config = dict(
    n_layer=14,
    n_experts=80,
    experts_per_token=8,
    activation='swiglu',
    balance_bias=False,
    groups_per_token=1,
    vocab_size=15891,
    optimizer='muon_variant',
    lr=0.00695,
    batch_tokens=[32768, 65536, 98304],
    train_tokens=371000000,
    steps=5828,
)
Below are experts of layer 9 (counted from 0) of a mixture-of-experts language model. Rows are named router (the router's row for the expert) and show model dimensions 0-191. Each number is 50 + 15 x the weight over its row's rms, rounded and kept within 0 to 99.
After each expert's rows: a language model's description of what the expert responds to; "comes before" lists some tokens at least twice as common just after its tokens as in all text. This comes from a sample of Wikipedia text that the model never trained on. Tokens count by the router's weight.

# expert 49
router:33 63 40 43 67 24 43 54 37 61 70 51 38 77 25 32 65 25 55 23 61 23 89 67 05 46 35 44 46 45 39 70 43 61 82 32 48 33 43 43 40 68 53 37 86 60 60 28 59 71 51 39 84 56 46 72 44 43 46 44 48 37 65 40 49 95 52 87 71 82 35 42 50 54 67 49 38 40 20 29 69 48 46 56 63 24 60 50 58 54 51 59 63 30 32 65 42 67 59 53 47 55 47 33 41 54 48 52 65 52 73 61 40 55 44 48 25 38 61 61 55 60 42 35 55 48 47 81 57 48 52 39 25 68 23 61 36 21 71 31 73 64 32 32 43 60 71 25 68 47 48 32 56 40 71 34 34 26 41 49 43 25 64 48 52 75 60 53 60 66 53 58 52 47 41 46 55 40 51 35 41 16 44 39 31 46 56 61 46 53 31 60
Description: Digits, pipes, dashes and field words in sports statistics and result tables, such as place, scored, debut, win, 2008–09.
comes before: " |", ".", "|", "2", "1", "0"

# expert 17
router:47 60 52 43 57 38 75 68 42 33 64 58 42 75 44 53 66 32 58 51 58 30 23 60 64 50 47 40 31 45 53 33 27 59 63 62 42 82 78 40 40 69 59 60 38 70 29 33 78 63 76 25 50 51 33 64 41 29 41 19 43 46 23 67 67 83 25 50 67 66 36 41 62 64 36 47 55 48 42 66 55 41 66 46 44 43 42 63 47 69 74 56 69 15 50 66 66 42 67 64 86 31 42 36 41 56 45 50 68 61 56 63 64 65 25 42 25 38 70 60 47 52 30 36 33 73 45 79 54 36 35 32 49 59 69 36 25 66 62 57 40 59 09 37 44 74 23 43 60 45 67 54 77 51 66 46 51 51 46 63 34 34 64 56 58 32 60 59 70 46 73 66 43 27 58 51 47 43 54 34 37 81 34 37 51 51 35 56 63 48 46 60
Description: Numbers in sports standings tables and country or position codes in squad lists, such as 14, NED, MF, FW, CZE.
comes before: " |", ";", ")", " |\n", " -", "ZE"

# expert 54
router:42 69 64 45 56 29 35 58 37 37 75 62 43 34 67 84 56 23 80 57 45 49 35 55 37 63 69 46 49 42 48 41 87 47 66 48 44 41 25 42 47 29 49 60 72 72 73 48 42 65 55 30 55 56 43 61 51 26 25 30 40 54 64 61 59 59 55 49 58 70 46 48 81 56 47 42 59 30 30 38 60 66 66 63 56 36 63 70 48 53 48 50 60 56 21 76 58 56 65 65 46 39 32 28 50 65 08 33 49 49 55 65 55 67 33 47 34 32 62 58 43 52 48 53 70 15 30 25 57 41 27 34 61 43 63 67 39 48 54 61 55 49 56 44 30 36 36 50 67 52 70 41 80 47 42 25 43 35 46 56 32 28 67 51 55 23 62 46 58 46 56 69 34 27 43 71 35 48 66 42 33 16 41 46 33 48 27 55 28 49 62 41
Description: Sports competition words and season numbers, such as League, Division, NFL, First Round, and dashes in 2002–03 tables.
comes before: " ", "|", "1", " League", "2", "–"

# expert 19
router:42 60 61 43 47 48 77 66 46 64 85 57 39 71 62 19 69 51 58 34 50 36 30 48 54 49 56 39 52 43 37 15 90 49 50 57 57 64 52 49 45 52 52 67 56 55 49 45 64 62 70 22 60 52 26 49 43 24 38 84 44 27 59 53 81 10 26 59 77 62 51 49 46 68 66 50 62 52 50 42 56 51 34 57 72 35 31 53 46 57 58 64 49 37 36 73 99 15 68 54 54 36 45 43 56 58 44 61 64 51 61 60 47 37 51 61 36 40 65 36 56 23 40 40 42 59 58 54 60 44 36 50 53 58 67 62 48 48 43 37 45 16 60 35 47 62 27 85 61 75 55 60 56 44 67 51 41 36 53 53 47 35 69 56 86 43 65 60 62 65 58 84 37 33 36 69 65 39 66 48 42 44 35 40 37 48 51 68 50 29 42 49
Description: The space or century piece before a year in dates ("November 11, 1926", 201, 199) and verbs like founded, established, named, created.
comes before: "201", "202", "200", "4", "5", "8"

# expert 8
router:43 56 39 36 42 22 40 63 37 47 67 51 84 74 41 26 75 50 64 54 59 35 51 43 29 55 44 42 49 34 21 32 50 67 64 45 39 46 70 60 29 68 67 61 19 60 40 35 90 68 48 21 64 59 34 72 41 34 43 64 49 49 47 53 53 26 23 62 54 55 41 43 65 58 46 35 67 44 64 46 69 46 52 58 48 52 60 72 42 66 73 46 65 54 24 55 61 26 67 48 47 42 40 43 42 57 62 52 75 80 45 64 55 36 57 51 50 48 62 56 67 49 33 34 40 59 29 43 49 28 41 35 66 78 39 50 26 48 66 24 84 34 45 46 41 75 54 56 52 44 56 58 50 50 75 49 44 22 39 65 64 46 71 40 67 41 60 47 65 57 46 32 49 44 43 54 42 47 66 56 37 30 36 51 36 39 44 64 46 34 62 78
Description: Plural nouns and plural suffixes for people or groups, often after numbers or other, such as members, countries, civilians, -ies.
comes before: ",", " and", " of", ".", " in", ".\n\n"

# expert 60
router:50 62 49 34 66 45 88 57 36 48 76 52 70 61 52 57 63 15 61 47 63 53 50 71 27 48 40 44 42 42 87 74 34 62 65 56 35 54 37 63 48 27 55 49 50 52 73 34 28 52 49 34 28 59 43 66 49 67 50 40 46 55 21 69 57 71 51 58 42 54 49 32 49 64 28 56 60 69 36 53 57 16 30 66 67 33 43 52 36 63 52 46 68 41 34 62 19 52 66 50 82 45 44 39 44 55 34 45 57 48 53 50 45 71 62 62 50 39 63 42 54 43 53 44 48 71 60 55 71 38 42 58 44 56 32 48 93 35 65 67 50 57 59 23 36 57 86 29 62 61 64 48 61 64 39 48 49 51 30 48 20 42 64 52 49 29 50 51 58 42 47 46 39 41 41 47 65 53 65 51 35 33 40 41 56 34 44 59 50 79 66 55
Description: Abstract nouns after the or a, such as way, same, role, addition, often in phrases like a way of, that same year.
comes before: " of", ",", " to", " year", ".\n\n", " for"

# expert 58
router:06 66 18 35 57 41 40 56 42 47 58 68 53 84 48 68 64 32 67 34 50 76 65 74 52 56 59 39 61 44 81 41 55 69 61 10 28 26 58 60 51 47 56 68 18 51 39 60 32 63 57 45 62 64 32 69 47 46 45 56 45 61 64 75 44 54 38 73 49 67 72 56 63 47 46 65 63 53 53 57 75 75 43 55 50 40 62 52 21 62 55 63 60 46 44 53 58 69 71 58 45 41 36 33 38 65 61 42 59 27 48 70 49 43 70 30 54 43 63 34 50 44 41 43 50 19 74 32 54 46 40 42 51 56 65 42 64 67 39 47 59 30 38 28 38 69 22 35 59 31 62 36 70 54 68 01 40 44 51 48 45 36 64 56 31 61 49 48 59 52 36 46 47 44 65 54 39 37 61 50 37 70 36 43 29 43 28 63 29 40 85 66
Description: Pipe separators in sports and results tables, month names like March, and word fragments like counter-ins-urg-ency, prom-ises.
comes before: " ", "|", "ing", "′", "ed", "="

# expert 37
router:48 71 61 33 52 52 43 60 38 67 45 37 41 50 74 76 56 66 67 43 48 46 45 67 49 64 59 31 47 40 49 73 65 79 60 29 30 48 79 47 31 37 58 61 46 69 47 75 35 69 69 46 60 56 44 64 41 52 22 59 44 62 67 46 30 49 45 66 78 70 60 22 72 59 40 37 37 27 68 67 64 57 46 47 67 48 30 55 07 76 58 61 72 70 47 62 40 60 70 45 49 27 33 34 54 42 91 73 61 57 61 54 41 59 41 52 71 29 54 35 56 55 28 38 54 66 51 45 62 41 47 35 56 65 58 51 42 75 64 46 32 45 66 19 44 63 19 69 67 43 54 60 74 63 79 76 40 48 34 48 33 21 53 68 55 42 45 61 64 54 64 51 47 41 72 55 63 30 73 66 33 59 46 20 35 41 60 44 28 41 36 51
Description: Final pieces of personal names and surnames in lists and results tables, such as -ović, -ić, -berg, -mann, -ian, -on.
comes before: ",", " |", " (", "\n", " –", ";"

# expert 30
router:65 71 65 43 50 42 83 71 43 46 53 59 56 22 48 61 48 35 66 19 86 70 51 54 69 61 47 45 61 44 71 70 49 66 76 48 38 40 34 54 41 26 56 60 56 53 60 32 71 74 79 54 43 54 43 73 52 59 43 46 42 29 37 70 32 49 40 46 58 50 28 51 56 57 34 50 55 22 57 69 59 44 51 37 71 79 55 59 17 56 56 39 63 55 40 57 61 66 80 54 56 39 44 30 55 62 62 61 53 10 65 58 70 64 59 28 45 40 87 65 85 45 40 29 37 83 43 39 54 45 50 45 45 61 35 70 46 66 50 36 47 32 43 33 40 52 23 49 55 55 56 61 68 62 80 43 32 84 37 50 54 47 68 55 28 60 69 42 52 47 45 56 31 40 61 53 66 27 71 28 38 65 46 36 45 41 40 58 72 51 51 67
Description: Verbs and prepositions linking reports or quotes, such as describing, responded with, said of the filming:, plus sentence starters like However, While.
comes before: " the", " that", " The", " \"", " a", " his"